Weights of a small mixture-of-experts language model, trained from scratch on English Wikipedia: vocabulary 8192, 810M tokens.
Below are experts of layer 2 (counted from 0) of a mixture-of-experts language model. Rows are named router (the router's row for the expert), down (a neuron's output weights, with its number) and show model dimensions 0-255. Each number is 128 + 32 x the weight over its row's rms, rounded and kept within 0 to 255. Numbers have three digits each.
Before each expert's rows: "comes before" lists some tokens at least twice as common just after its tokens as in all text. This comes from a sample of Wikipedia text that the model never trained on. Tokens count by the router's weight.

# expert 78
comes before: "=", "  ", "\n", "\n\n", "-", " Total"
router:153163194162141133077116180163092161168073142161118111159196103111119180184113074158127162146148112147143134125121115127119134096160151111140102149120117114076106200092123156108130151120127119131146094114098064078105173109039099148130144140135083098159099121162095134175138189126092160096136169093101117131133193098126166081098141132129119157121164118142103112083197092168132123061082133124141153097130131088115153099146163131099105119176126096144097215191138178071099115141163122080160162149129056099158202116139135122126093058131122128246097129110112131154069114144087067087138124184135078166102124081179103080147153110150146136069122097131141089112112137116092117101110147076146149105132095093142114143088098119071116126096133134139133105076156129092153125160130133
down0:140141142065102143136119130133166117115086138135149120106100137123113118021093162174150147134050117218116061154120126124152142132145168127045159139103160132171153128170164139153135090096151081211049128063094191099095131131155154131146100094131120129125179098082121096128148118105083130085153184087063113122155136199080154166059171091153140190118123159086102132142160097087134137167112092156088124112116132152126095137132084130161170112100121159132109163106149126106139137161077162092126108131105112085097145118117104079113106117149087121164206154171152158102126091115163143150156133106150178099145075152139096153157095099078076123174090133153138133062142135156165148131086123134131090138142139130094135204103112071100133093127159136152102097104092177176138139111182149
down1:078121141126125152144079133157135140027110206138110207167126187105108088099119137113126083143135155122113199132172104173155119109126114092153149088134124066137096167112130131105142134131108166131144170117180128109097163063113089164088111125121078110154147126079149126056124095079121175137174125079164098160150124117135081139112111149079118200115155071147157118082157170143145120169159155118167128135103187138016120146176126097087104178101093152150105127099112130151134082148084122166110105136185129139149136148104102133158109121078147108186148144145187143096161101123137112107081142130123200130178149179084121167141067082147137097148106058109119158117114142110154129127099136154105132226141179123151106160127100107153167150107172131103157101107121100095094141094072092
down2:136143137151090139078164100109107137128117108118078098104095093123166130168091142162122109097167167072073120148155143121046101083166127160132088123118077111130135119196109133095166104112170128141118143153108086121115163120061175157093124126178123122168141084139139123152186119066093127035131158150120147129099141145131174130115133148176147064115147179143133109186132093190106123128152150117122217166153089141159099122166129138104160114120168069107091121153130128124159126179072155108108090102108134182138178157087128113109167110136121184150184119156224132186156157113100167135132093084152138149103106076125141185105120162200167107097088058147140139053135154160110149167168120136132149090169177079097139123132073191144108134116126121157145161163164112132181093123160156

# expert 47
comes before: "=", "-", "|", "\n\n", " The", "\n"
router:061175130128123142074155116091089132174064118078094150130162159142117179108128103161135171082133137164135110143135101145116130095112117185128106135102151118115136130095150119081092181078129137127130116170123122113109170057099146140133110170153086074121023122176116179156091154157108075067124083164086164127165125114142104102060072153151219128120100151083111139101148122133111123147147110138127175103077189146113138173119172133138185114142153112109130110128128096101073169181114123191095103080181147045122174141164112149196101135169073166161094135135073132142106136096145136105179113152126129041121099077162105135145154133136134151080121139128152112145138129066101196100131113161140139099115162115141132091070096124049140136162124127138118102094142113148093126156096071
down2:134154157117150170101201156163139040086124123108124147149127097163116119090124150097139115107177168101135081146148102111102086109112166143115125115144168175116133097166139129109097140086157120184197102099108116109157099142121119133153103089134092178162133089113130087213130172105130092129134098083149141120180151082046137120131084113109075131187162202154162101157052135116152174164166110156157153112051153141168117089131126083166185173123106155093123128173169146131160095082183141132120156162072105166114146110171165107080113142134116105114102070142084111092122159139136102100110089110126117182130116096138149184158075152140154134095141126138142164093164121127161140144186120126152119145140108118182104180149092123133151123215217088036132103115109122085155150119128160
down3:098104117173164118068118123080119154150136154101144114086124196158084139121156173163140154149150187142125116136092137136099076172123173116164188119114130111118118128112115123058144224134219134074106165152134132126114148091140094075134108129087111093110113083202157122113165077209068067061101142156112133065115146153181092142098099145071180179135121184106143130171133118107129144104122106099142079134129152124153136180174170144144126120080119113097127145158076123144117187149153153143160158107168132132127147121122095152173125139096111166140182153173133144129114121177163149138137177130124122096175137105102196109163090070140091155091118125084132111098161104124083096149185148151137168125144140051130134085194201118093083150104143096116109130095129134061133148080144109
down4:148107147139149112087087095153109103105128141147113102104089154125136115113093107103129118134156110121147190107128119126121078126137147136157119131139153186148167130144144153083109181142187107128084128139133109179145130130167063228178113129210108097092132139063144135141132130170091154099119117126139170091099116133090176115112119115116137081143109142145132190165041142149182172118173151122099138107093127094174088145152103154098099067131127128215120155086095126153069090108117139109144149096166121177118193100128122143187157114147150097155183084160157145121127061119178148205155166117128066097118122133115130110154107070154042138150139154132170088161090088103112147122102198105101134124133046180165127128144080160133142063181113156112093165119145085109101098175184144

# expert 73
comes before: " the", " a", " his", " an", " its", " their"
router:084150100198118110104136116108155143161081139113130160133140150147098096109126134122028143160133119158162163092165109138093194091126129146069102154113079116161139120175127122115123133078107179118162074108095171083087165095078117142120225174158167122180135098147148148139143147150130150093108086073093134151119126103120161101159086161150092115083098134102160112178175136108081095162129175119146089109150133135105205125160094084160146167186127136136149158122115153073115124137133188098108160167174126080116119088177132133146048112146159122116101142035081130163156104145114136123166109133187085156149104131066140165074106152127131066097118163073101111158128128139154125128189199089108087095133118109126087132042080128123100149144144114101174088137147128136086083147133116
down0:114115136079097127054121152119128109179145206161178128115107126210106126078158121205193089108151175182120094127164147131092132154155179096165122129096134133144168151161085127158150181132124115141132115114107099124178112161168159093145093129140144129147146135078148178110138086167164099136151158178129117136137096188094168109153151116113156166187197131130146131147122177107074132112169119145125134123112129159108144141158108112070129077176131191194136135124038117120175103140078134103131179143091106172173216140053099128166160165121077084130170130124167094101087122116175141128115084162150175118167128134120149109155128154124170148143180146063114136101104111221122111152086113142183146186122160108110119131185115092139167112082174135136108110124154111109149114167128135
down1:096141119157106155136147137148129064103128131078150147150095153124161098106075156075125146127138150122078162173124098056138102134127108076027132120140134110202151155172167114086141106139099098145107118044125120125029067079103124090136178111136131117113185184128090126186087084178136136117139081183111071114115132100088155212075143109097101094089154103141099116153121123153115079133158142107144103090147134147081127128154130150115107113134144078171120167113116111140083140128100101122120164118147160089117163118109168127120051136165194154081118058154136146137147107110105119092121092181118136115140140087137136175189117115112165143169155116114086164161126141164055141160117209114139082122149118169180210111134113102093145152086101124116114102083077128100121128149168137
down2:082157148143103142082099112141100129116141099085179102146121116118172099102086079134111125160138121128143093164137113182084038140102157162139175181095123084129112155175144063185127100138138087138118126129095189169101106085135096118144110143117121135202170156115217121137093101155141058059175100085121137134139090149098125121125113143074133108128106152081132026161079118169166187116159101088101148147122110179131071074153096143129138131132064116143108123134117044117114110169149145106148100111087169129121140190128188131086154118116145111142151121139095109177117142133139110130149195195134096147160132102122118115135139076154131108053170090126145148134058132102077108126099195152105126108154159127133125113132095128132087154099199113199133133116092173072162100123120106

# expert 84
comes before: "\n", "  ", " 0", " 1", " 2", " —"
router:102161150069140175116143118109154149169140100108137107145168099150095144114150085143161132126167165139137078156172114185131174102088103089132133129103118160178117174157063173072058164095126181124162115112101138143099094118051115134154125137157059112191145135187127115161140141160175142106138099086129164154175162098124156095106100215129105065133195114069127119117112056140102145073163142142156150102108089157149110125155083152123065138097090093198109161122094126108180102120169154130082121158124123139101159160147127139138116084110119142147131145076059114158147115146131075127155097154155104116117097073126168086085119147196139101130119090138111104138156162082144142187114213116079151116122157152109087128139116158120149119109120091128207076130100188101130176143094182
down0:137132133108151166097092127119122100122107173092136180139124166127157091075130090135111122213112095114158147171112094092081145109119153130121107098101167106199188144083131130165167147092183133142077164065114123080150096107159063132081100078189115123141118094098101153096096138137167163120118123107135124132091079173200108131123111152161108209176116176140125147142150109116082105141111125087080190148087094122137172132148123158139182127094146088194066110116087133088151091106146112136106140175089178187153108167154044139190139120101116132125113062131100050113149133117141126161075121116103059086136102104113123123127093066155124167144118133161098148076152141110194133111123142192137186114123117151121132189105166120188098148143146138126088115107061094121131134145094132
down1:067114160108149162131156099150148124127133172159113090143088184108109147112189130134171132141160126082150143145131079173144117112169135102106094141183206091159105093106156105123126133165120103165136098065152078146193144163183136151094146160139091199153085144093151157125083143106100126090102134147144124131174188135156152109104133112128161251160189161138241116166104151156197100142156151126152185109150130177115100083168152114113091124140114132137113105183085122125149111098162174165118104124130128091119165164187076095134123142139127143107089106117161170120090171162123051093134153104089137130123197147164177120109123124092151085081124084166167105109117091139099109153112130117153153180144111105128147095122133125126091099114121174113191087148137066083073119096116103
down2:103118105147092128126157106124111133077135119159136113104116111136146130083181122079072155123137077113170097102198126089127093137156135116100163112151094151120177075145188071170137091123140148169118090124121163148127181103177149181147119134139174163102119107140085084139119103100155121122127140183184100140124138168108094187109112127122182130147128131147133094128155180132043154124164149132104208127151154144245184104117108108142106195134154151116213083111147132134126129142103145138100112113155083069112105111143056108125126135144175193113140113206166170072159064123145159150090134086085169147197131077119138129114102082138139090113143160068106162143120119140114085158139081085117117152122117133145223132173185160142092149143135119095105171099094081140150126144139115

# expert 85
comes before: "=", "\n", "\n\n", "19", "The", " \""
router:164214166160104149115142160166154157147110131126170114112156116138107223170119102125085150148148098156128102101060124111076126092190118135129090156117088110079075155106131124144093119132152156155153061125078139154117156117106151145132152138137112122147121105115131119171066175144059144102139099134122083123127198164114132082148210121121156102064140126104111139135112135182126102075106149085109112167041155132099175121202115137144120103153141158172111154142142174101078129131174130131108096129174076097092151198150141119163103087092089157141086163144112143170123124119075145126142195135100104140086140099165152093155150138111142105013118109102136164174132155123142119105094167095136106115136141156142177141138124134069092098158163160151127123170134138042050126160077123
down0:129116182137101120095118104181114110120100120142079123147091121140110126065164168167116088146065107107131124147152146161080122159130178138132190182131126110151156136100175163121087068142136115145086154176155141090156129077133167106153119131169091129148135065062152146126175154151113146065101115145113123116085129141148097091137127115172152135082119108103135167181124105112129122134124130170109104106146088127175143161143129117125076131125115113166094144028110122124149096142087127108164122087111170111181093102150116100127141101074039215182156163125173160145152096105112141174107106095160139122187131072042151130130163108093117105152105139170077173113200145133123094146168065149061088143147170096121116130184097064129091134073138165119131101082102141143087117091065189
down1:132110106147092137155145164123070130132124146074215119087142148057140116101130142132134062059085192141101154108160156156109086145137142075099082130111144154173112165098130094169123166150065119169169138102120124124112138080140100127132176145114112139150159143101153063136147132128156166190123118135110100125158129128150081143025162114109131227151165182107107094106168140104115072133159127171177127100102161117140123150178120120101105141178107126097069104119118108173137155134095139096064136094119166129153076063129083095177147131167149105183142108160184186067117155096151148101149137121109124065120109130149089091155165103126135110111133136144080159126085114117080170108171111126072054108071155129144109096126104161017107119088116122104146099118156103133134130100133131
down2:111100129142118116139115101092162063223133126167149078133111107182108099164146121135075127100139181130127136132109124155087149150116109158144132083195115159169094139164146168154128182118134122158179140115106141102157147136115154119091089104143147158145181110191156119129148093157160086068104100112145159167048165128151138143144134165103119140086087166124178083127144087157092099103105082107129142110194127127073072099118108126113101145120103118135192119170132129095172172095140143182150145114125118146103077140103156103082126090152125145154152150077117098134111114150153174210124122142102096121117159076135106225076146107151178145139039101136106207103111174115061129137146152146101113153099123094183172058159119087130065147160136121164152126066154117133132072161150071

# expert 99
comes before: "|", "-", "=", "\n", "  ", "The"
router:125085121099134109107169125116096168167120089043041160148169161130144103039131093136144122156134199170137130074135134168081107068130051195145150150107169116141175162086156184123100135095157101129163130129069105112115100125085095132106085128134068118116151097167126168148099155130143119070113091114124176156088146112128101115105072203147156092154180125081070079122150135083094124166088150157142178119115154128134135153103144116127183157081164058094106182138163158127177115138124114169114139117143128115121136147164130145156167155146117154166118162113078155150100117140146160134148123162195086075063084082111163134148113138143055136104131090096136147153146117148140161105133093202157120115106138127144112093048101145099122174163183134150170134090084148107151122144122142
down0:157116136089114076119123128205135161175112156141146139113115148158166121083154083134129139183121153159140148118138108112103140143144166179127123088117156071171115117142153173100107075111135147131119119136127109089142044158155101079099116082140153122069165117087092135144196114103119127084066100059135121087107055202140118141111070195164084135176126166124110127158159136188122094140065128183099172134126116126078107172181089160167151152125157175128107142130101127119059121112076188094151094090096103093093116184116114115164159086117102145116117116134148085147140131100165125177057158122099139054149114103124143134155067113129140157192161134202052171106132191081144178120134145122126163130085145092077118159121134102140132153076152164139120098099155129084128138120131101
down1:121150071113088160102086131115145153102137142062146144179105126067127135098098148103109097148084177102129156132064086139114119087181191051146106115130134079131169098157131158072193122144139129106121138133167121100094161172115098112081149131078114166129140138072166060155132203143132072083153148156155117138127140148158095082154187096107111148103140091130172157121139176162142076170143150142086094129068099156050122090096164121132134126126062164077115151098116102182088139126135153133120111093182130084059142125140153097127130206143088115147167172180064133123172113128095174192108162123117130163115118094105125144128114118143100137078103086143129115155091133114140123139128163110113111171121177106100158132150189115159104115171095168103146049155126106088059159103086094
down2:160165141164151097153129126132104135173169147160158128154134116174108183066157150146128101174165190132109074129156128129136085144146164125166127127130133175102113173169120116086119174118124119130103134100118120141162142122111092121171108143132117168106138128119137074130161126159074141141167064124192074121084084133087170138065090175139138060153196124164164107114116090140083133143081141153186167124183154083074090144153122124137183146062124132134127098161065167104182110092137160103065109158145126144097146169150204141086163116169160125140134142129115098087087143114151115071163129177135183076076084091140192106115150135162147156185145104135167146121079193172138162117146136107113161132081121149117136099094092150153146092161125212137173138082170043136149137123079145

# expert 24
comes before: "|", "\n", "  ", " 0", " 1", " —"
router:097150168086129158129160129120179135135142134130122122131180102171114126083137103129151140144178143120145098137228107157097186075109130106131120143104102159156104149142073140038085129092130170102148109120071131169114112131078090140141123138103089096160119150159194120134087105161171125106079149095128111163201125119090153155065103218155098064108139128064165099145115063159110152106148124144112147109083110135156112117130063152135074170080118091169103199134112124106204098160157158120124107135133131130114156192146136138144139070107117137093155136110113114163160125094119099113190117169191144132107105092083158093109135162187133092149120091121122103172185159107157133182062196144085147114117110146116106144165087146144082099144119079160174084158126188108136166141125180
down0:084148121126096155091124101119110117157110186110124132104098080169135048134116130148130143151152114109113165131141110108140142102101119151149132119083113134157085139115128108136106099138105131152143130081140167106136110061172150034122097074139090185119126198108111139123158095189161150167159163095134084109119041115108083128124121118166134141133130155123161153208065142110106132100082072063108159171106081115192122146119078068128098134087124160202089097101077155097130129120176111151109157138082191120169161157077036099157173115160131118116125111178094131128123154076097159198082125071128064172137137089091129129139099130145132151179051158155080149118197133122114137114152086146111157146121141125167111180105151147158095093111139152088095115118129102091167105087140151
down1:052174082149155154135143118236140151127127068159184047133139151119115145093115157121139167138126099116138142172118153074144129109170144126082122119145134063103153113159141103117079154167109128188085143100085128098155157157101087106104131109139101144166139164087096182159101153172147097106161116133144141129124096168179112085151093102101130173132211124205131104163142135158149060167124132110119112099168074176094137132110150096093148140178089147088079156187127169140109090078137122152134151096124102137134156132135082181151134173134158154114126159142169132189105153103100162183127081104093130194131151116161156163075117080164091073152141130182105128078111117142101094149117117142117117137089156159092160091109169077167108102078115174113121123108094091075162168117158060
down2:120184085097087143121122108106157120154089112119136130128095091153129154111142129166125072086148115117121105189174148149178102141158145143116138196137114126118165112208103055155104138115111122147034121140138116130062121134110137074128094119103085138125178082162109122150160135110170106111211088160179155126151168167166110168159102141158129100182175165191131090086130134151159148165152090140107147068133107167120123110096164138128098130162096134072190117140162152135173110143054182153113106101129141066137106122186063181115183156126148200179130110078180134129093132148191111171134140086139146162141119094119139138108137185110198140138100142111127147154134097187104081126148145151114103102176156074162167137183113127208170140107143138175122096107105090098143107143114097

# expert 89
comes before: "-", "|", "=", "The", "In", " -"
router:140177080071158132131157131130123190155058136083136153124155078131083218157135089179144124135141194185115165087086109170079107064154129168134136142096174136118127124144082145089125093127143142187132132151143115091091165110113126137139123137125098089159097089130101168176101178166110127078117150183155111142148151162122113112122179139135165147164156130165142100120117146121127098089099139126119175115088137121132151191137138142156164096042096116130105160207149165090078153119120149153082161097125135048093129146136123128198094095131128158141110152138098126154184141108099152134197110145129094168102075062095149136203158142114106136082120143110155180151162103195199187118122112156125132084117120076115189101058115116058094117151176125146136134107150141140123139170136154
down0:137100154160151101121128131069200121127117164120139124165175106144176074096113112098182175159173126163113143080105158100155152175105157123115206186157129137165127118173150125114172091126083156135142143145135112108125146138136133169137092073114156107109162133100143076150129120069132057072108140173152101095140111136203126156149163133097153133115141126160119115137139173122186106136127156142098120133110155196112141172162087139128174124159110149116172126106116125153117141088103144098179101130152133092051165108067170177152124174109142221168109196167137131153145148114156122132155149028139171177136160165078137151132105091088109132115147097171137147112172107150131159157148122135146109130066184085098069121140053084138090165096135123104128107101203089080136158143074190
down1:053127123128102164143113162091125118159113101134157127163101104145132131096087147119102137066130150119105110123112138169184154181123075081098160130104138139131110073137110167136146139140137133203125099057160134105178163126094129096128127145136148139159129135125185131106129121207077117113106120164127078147127116174145054091095135090074221199145165102092168166133110149129138123170115091104091157153132106168142122123145168089149093099116000103091123172109159189191160140132099170163148108098121127091129105136116134138118139150074084107131074122163151175127115183120136153083100086130156111130142190134120148134126121087140079158104132136119134147152125146139120111114102135139112045142080127128139134120228151104080114134100182095149013088166150109092115146116110097
down2:113128195164108180172160120097079099143132116148158094123134062137037129217086124137149126104157170108103125158139174120083105130119122105154200060085102152127086136134137090080135079173136151131185132106106164041119090123122095152155180144125119183146112088125148065190138101124093107108131102153138126131138133087096137172157163111137106070125105145140139077121115156091104162125179115144178114145107124134073075147173072138173089166128182123160159060126137130051174177107076179118136135113176121131124160122179181122164083111139070093139101155152095141175144112118145118211113164147122141157147081145114147153145142074124117153133130094131130112132149136114141064128130167196099146108148134156128121167141147119142136178126136057077133157091163155097109073128144124

# expert 20
comes before: "\n", "  ", " 0", " 1", " 2", " 3"
router:073151129088083166126140145161136140120130124097134140163198093121121152074135096136184139090130116131144096130163110183070103072107148135120109129100114161124103142152076151121097086087103159134153125147075161148089181099069081144155110137150072094160157164164152130179103148144178089100074143102105157149184111063146136081124118187136120093159154130076140127127092092183085102079120129144153152073147108084146137152118065140120110136087092076192102134115098185127194083136142177101090157159114133119115151149146143126180124057066058123134155108093086120158187138131140099140135104177148093101120135075060150145143130134171115116123132142146150154086117151102118147204098182116063135107114147168126105140179096141123107067102136089149163078166172206150115144155133166
down0:080140139177107096039118171140104129119056134075110151099100127135160159146148140137124158166089112149139134136138154123179146104125162114214147168139140098123168173133133115124155100108141125128105131121119138120134135118176145078066126103134112063108051165159091159114155147133131131116099100131119088097092078107125161163142112164117140161100114149167162134126146124110120111080086125021064161062089103165132141144143145118103092163049111148170146159056048129083127160143127092121115154152187155148166110114130086107167156067120082136126162101149170139130151152086158143133078127106157060112113097143099162113170144098133096097132128111169075098125140132162093162106124108169163138153106116103139102125128179052169138150060107153116094083121157091129202108127205201
down1:168132078145099136118132159089075134136100135159126142126151125109107221108152090142121111044117106074151120119126110141176172120151086146106106107111144119166106105097117092112111069155096088188125110052155170048113158209105100118140160086132093169126165210170093116116135154154155123111105070168145125104073098135123108123106105059138074125084166069152096097147127118168080092096089121151143128088132100123126177146091088136163106075081094131142109069118154147090144141088137120141076141117122150121151153077156092133160114147100143139051109093121138245114150080089106103132098115094107120161112187165187113163135123121161110121135148118149175183051083165145134120156116154114128131115113158114117129090108096147141102186127117152138088154140126098097160164112171083
down2:099129162151114139145171132154127123099088133147153123029126061155152150074126138114156075147098185142103116147131135183131055130157167175140180149102136114070146142165123104132132112092117106170099086128090083225121111118168092096197115158147124165062114108135150128121145134094111077106129116127161138134094170113151116103173118119128109140186125199107149129114139095157131177160157114095061181121146093107136149069107151189168137109161061182164168123129108118109173122144059094143126122119129075081102133148132068160108118076138123108121167148124144142140132095167143121176104174138112141142148116117095139130100139150096182140113099111127161163173109128150093115202145128115052149066116180182191163162173149169164114164144097160190105182140113092107180079128118121

# expert 9
comes before: " the", " a", " its", " his", " an", " this"
router:109138099069167104117120110127079133158135143099122135163110144157106155135082105163085165120104157082112078151148114130136085116101129135094141142102110085230144126134117136168108101132131120102142076088084126158122078113063139140137137166184158070099059135132140160102077167119102136066146123124123115145064109127123171170119097177163112081064093137097120090159065081061116094128134147102128180139133165129138112231135057069102159145129117082196091143148141103109091195127192157092102163090170099111069146120169149129113118133125161154107105087109147104162151088162143152063106139143164099136093162136094123113127102157131064131090152121128135061035144060157164140145122176078114099079111149075108107119119099095167120138115123116162172101135151152117127139132134132
down0:073171117144110145072139145177180073161137172092132160130123098171092133155119213106146160124122133134159078123114114077188165173084189147158141133125181187095094132135144164139139156127174130076126173164112098126118134187188197116083068147096133121145116142120134099144158128134160077085089170098146094134134126151168072102090150124146167187098106151110125109233130071173085118111161113086109186108146124135070133160127105147175148123142128175177129150090118124100106099131149145104153156112140115085132095122134099085182153128095144120210141171182176162152137148114118133161150135097139156119133098068129134099133154117114156151160063111137112135098143107115084133136115110167132066050066124113113105147156170042111139136086121162129083060114117107115095138117126160
down1:114167147122115194140136127108199157164157181092125139146076145103121175090114138084120117137167109117108169168104102146197168162120108184080149058208159204176095176221152126180109065117136158113113135086138138107140176121106072113134119153166090107122160071154176112139149113100137112115129102075116139035122154154136086182122095152123151165079122125139199123116089193142100127142190108174151135115120144128107124137130100123083075118140123096146088154123180108151086154105082128052104114122083117144154145133143100119150096133152112167121144076140143155089139137107146075140129131123092097176078141135101129148109164074144166133158181094175104099141125143099068092165150161140111109125092105113077127071141092091127114127088094160144152099082140096090136172145098078
down2:175143092125118172157128129083105184188090081166169142163143089127111147174206073130101085129174152077133106133154106126090077087164153127168143098143097136122108157141110139114070188113144148176170109128134115086119164092109062111137140099118118095092127163151179089165072126204131095116046128114102134086130129146112128100100199110102150104135107140130153103156100074137086126115126100117151157115126125150143159092123124172163087150137152153170177153131145178108203135183096158118141090162176081154099121181146137145145146080115068149107102146112119139148177126109130082140071166089140111211160125105095117048179121169081184171142086117161103143066075131183127108126086095164095117166071122099099100119177137135140147150113142126157127166133145165097110122166107093

# expert 31
comes before: " the", " a", " his", " be", " an", " their"
router:106119101147119154064163105100111100152138131138141152129118170154060159112114119117053153135099124150107154108166130119045140126183118164124121161118149107195123104120146086100099107075106165090139104125119121125132101105093074142162154140151163115119133112175206140123135161160179186121088126108133129163097127104134165114118115186138085078105095128053160142140194090114091130164107161101213106143134116108146123130134131141160085174153095111147116148127154073087098168197160182118119164094134068136053096084158115129187061129147141160167116133093090128148152104117067152085169140142213082140082102141118156202077130134105112127061148097156141095130148079120151106150147188109146109097107172083109066120119097124127129152119133137132218062152154160148098125132104116
down0:092139131133117112121087152175174087130148165148156103110128156103127189077154086206146090090170110128073170111156119166159125160163173097143144103106110132120135143071113150107094122113134126115107072112103143123137145172146141118095152084189123085137064132083109200151062134101184145080093148155128090082151094153138150159010154188115104162123145123122170128138107160116149118125167124093094136134086114160123128152088142108109087143141079149138150178090093110129104062129082095123139143094102115096149137145146073109210190082118156104101179149174140082135161090112130111153113156173170149120147091112096119130132144156096154187110160153115113096062095160131081125073096155049158117146130153140124159179185136112121167113053166121113092119099106083146123111138160198
down1:101123118036142177123081085140127121172185155138145096110075159107100090089145161118124145110017111127052137134158131126144198142158105029131122124133147129166123156129151115115142144106163152131125164136112090116033162151066121110103110188112091114126175113129146083143091121125134184112085132165113126155170081100081117188129127140072063114123177083146119117168126129137123128126136148102145112092112157138105103123166111082083089100123080114110060190137128166147114125074110135110132104108121151143118169113119139084113107123141123090103142122164137160100178135076172158124123185096126121106114133142113103120078105047068154087169159135154122169114093160167134103114137129106151082149068128139126094124092120150118132127080130185107125080048113131113030116118076092
down2:104108117153138200155151154168142201113159176106136164065083104183090138167126069086139080158094148071144098182138101161074160121162112120154155140149098154179162153175111079109153119088115093147188176100065152121111169042150081114100102133122074144164095083157149106163107121171121096104111178146142159127081158167150106113127109124149151093127108135158118146124156130111084118062156084171116167155135151136143115120098141128153094170102150150144125177129115114135140146136087130110149104154110084131120144155162172146127126092083187166111050104126164100176069155134117115177082190174129113169098155104221114139130177096146122120108125128157131135094109105071088140133182161133073107168068087074149164101121126193102062105142159141108130136102113134091153099112139151

# expert 69
comes before: "=", "|", " the", "The", "-", " he"
router:095185120143172136138095109131136105163121147102094122115136106123148176124123109150134129163171125188123134156107122173122094162133073090150119156114211157080150098140143156046111133161087126161166121108096107106096164079130110131160156181121078070190110098143187157147115145177116215117088148165113159140124123107116089133138092178151159133102127130085114097140127135100131141132128088079159141104146222137141112135189131139176113148112139108118133125162123139119101126227095168133067140115149084112173219197140111118116152108123091176154113114147070114156088163107077174090120176136100092111106076096159118129113099137158115082112161152106126139136158058058162151156102131104048131072091117106189136111096114118091154121162108138166151144159159114081169086168080116
down0:124100162159098156134112148145115119084131098094090140151080125206143100064119085121144133115105150105043095121108152139130157114156186103052144187110175112152120150160124129101153128163102154191062151077162123145135127127121160102052102105089160107065158150078099156120095135130151121145083148110144091087129095136133093113124094118209151130158093125119160088150097162108106133118183150164091148119076079157083138165103128129139053103081118184160092112056115106144168105130129122125197116095105173126113117199133100104097121102089136122131130134121137105129206074096095125132074189132088115112116167152153113160110154082064097147196174146152149170159127146128118139094137048130160096092131154101106107152160163129173090120085089103098123105106173114162122173098133179
down1:065150134086175196151133127149177065178154110133109107104117163053115120078153148071080128055149145098125141119075165136173068106186155117105087126118148145138126149105124132084104135149126115141102133106130135096084175186147122117144120126125152104158078102055095134159130127151129130102124122117159147132188103125081134145140180162127102127050157123111175142099138122120169080169099141108104139096079158132176194133154113123178110155177128164098072234125151132136112157121149163131094134113153151172175113130129140110109113153185121106122072120101132146124155154127135126174127149131111129204121126083138062190083162077125105128126140113111169157072096028194127104143079142088142140146077108158080067094117154140124144085102130107108123072118135111118060152154151100
down2:107178105127114155067132117163155133161146176114154103102157101211150083117117162179059115129172135119098109115160102112149049164110127117155141158186121148147155090155126133143158186176140095175133181112067111166121084136126117094143114137087108166113140113140164139141110123104143076093096070082141145161095162192162098122085098143138157065110091176119128150117146116115120178149130121146082159078129164155179094081076104126159152096124131084160139127113129144180189138072144117117132139111149124114109152118207117166101120158093135111169114161086043157150171044074179140181124148078119116114128101080163096181139079087160069123148111096122075166103114160133149124123142119191140101202089176070133129142122139150171123181142137124164141143141162099128158173116113152

# expert 36
comes before: ",", " (", " and", " in", "e", "a"
router:109125157102187115103088120171141141116140086116133103184120126174113138116196097163100136102077136114101125144094084151002085095157151136041091178091145141156131116167110102141157134118099143117132133178132131163160116111125108187113116185096103098130112058139192146093083095170206086121154131119138169119116097129145088135139174130138130077144169111140139112095134116143098110176076139177155144119111128082170160095129143071105155084115134132105095079125125159091136091170143177160063109092134123096109124177161232191134120086091105152155204139090130113166076153099147124109133108139195084095098152089137133147113184156123078065132139151099127184141101152130127157153106132151121073113096140096135087147159068157154143085130116121163143117109135150124098143175104097
down0:180155091155177157126123130126131073193109142127133136179121122128166146129106125119164134128130111104155134141089119132214185101157173180104148119083114204095105156125109104186144109095063150125090102138149158149136134149132176111111146129130135134099104079115114090138190119109097128134113112119149105145121078121120105134078121147183120124080146163083145099144179160094072086125077100106149148100161168184101147068146084123147149146129111119165139127068152141097114106147100132119062161123077126127165129109125151127125049094066210118142165141114108109138157101096099094117093123095151108145083148112132194105039129091077141141119107173154094093127161115167131217125183150140117167204156135184125061145077137095131098103043174144127106066055109123117142130116116128
down1:124178064088093108116156148154166162143091179109166125089128127146132160109127112162123139099036117096084167084160099111099130132116121090124129130103171077169208079156154084207140168146123143155119126113147143111115131132167109118124165136099128103166078241079114096094186097153133123130126048144158070163131124128150055134118150129114152125110130140183130101193089086101158133133149171080170149100079105138084162176188089114176066114187138164131157142146120100138157095140084160127106112136123141129135162128131129120169074190098153138102128140147127140167151118103150173108089125141165137146079189132174082109068153078132128133071123150122107145126102104139110072153110194121131086203109165111062101159121144091122111145113151155109098112065145169118115112126151146
down2:081210039156117177141124124100142143169139108081152123121146155144162073113213131157112081138162193083145129192105124103105084076108083148111153105137116113121158167184116147144127091142138125120082161162135121144121091133149076067098124110183110095107238091114118117099063128114120126068129167112182148158121185154146133114110151117136108101107111109103109172170096072109127153148134135150109195107156098151122076142125070133137125110140170128132143158050087153126169164116129173135095206112103100197096102188132144146115119098093147120145078140127122160163169126127148104166140129100134105143203101131126145121124159098145120200134121070116114129131066087124140132176181150139081090151092099161137136076162069112117134120145135158125141132087071085114140125134073098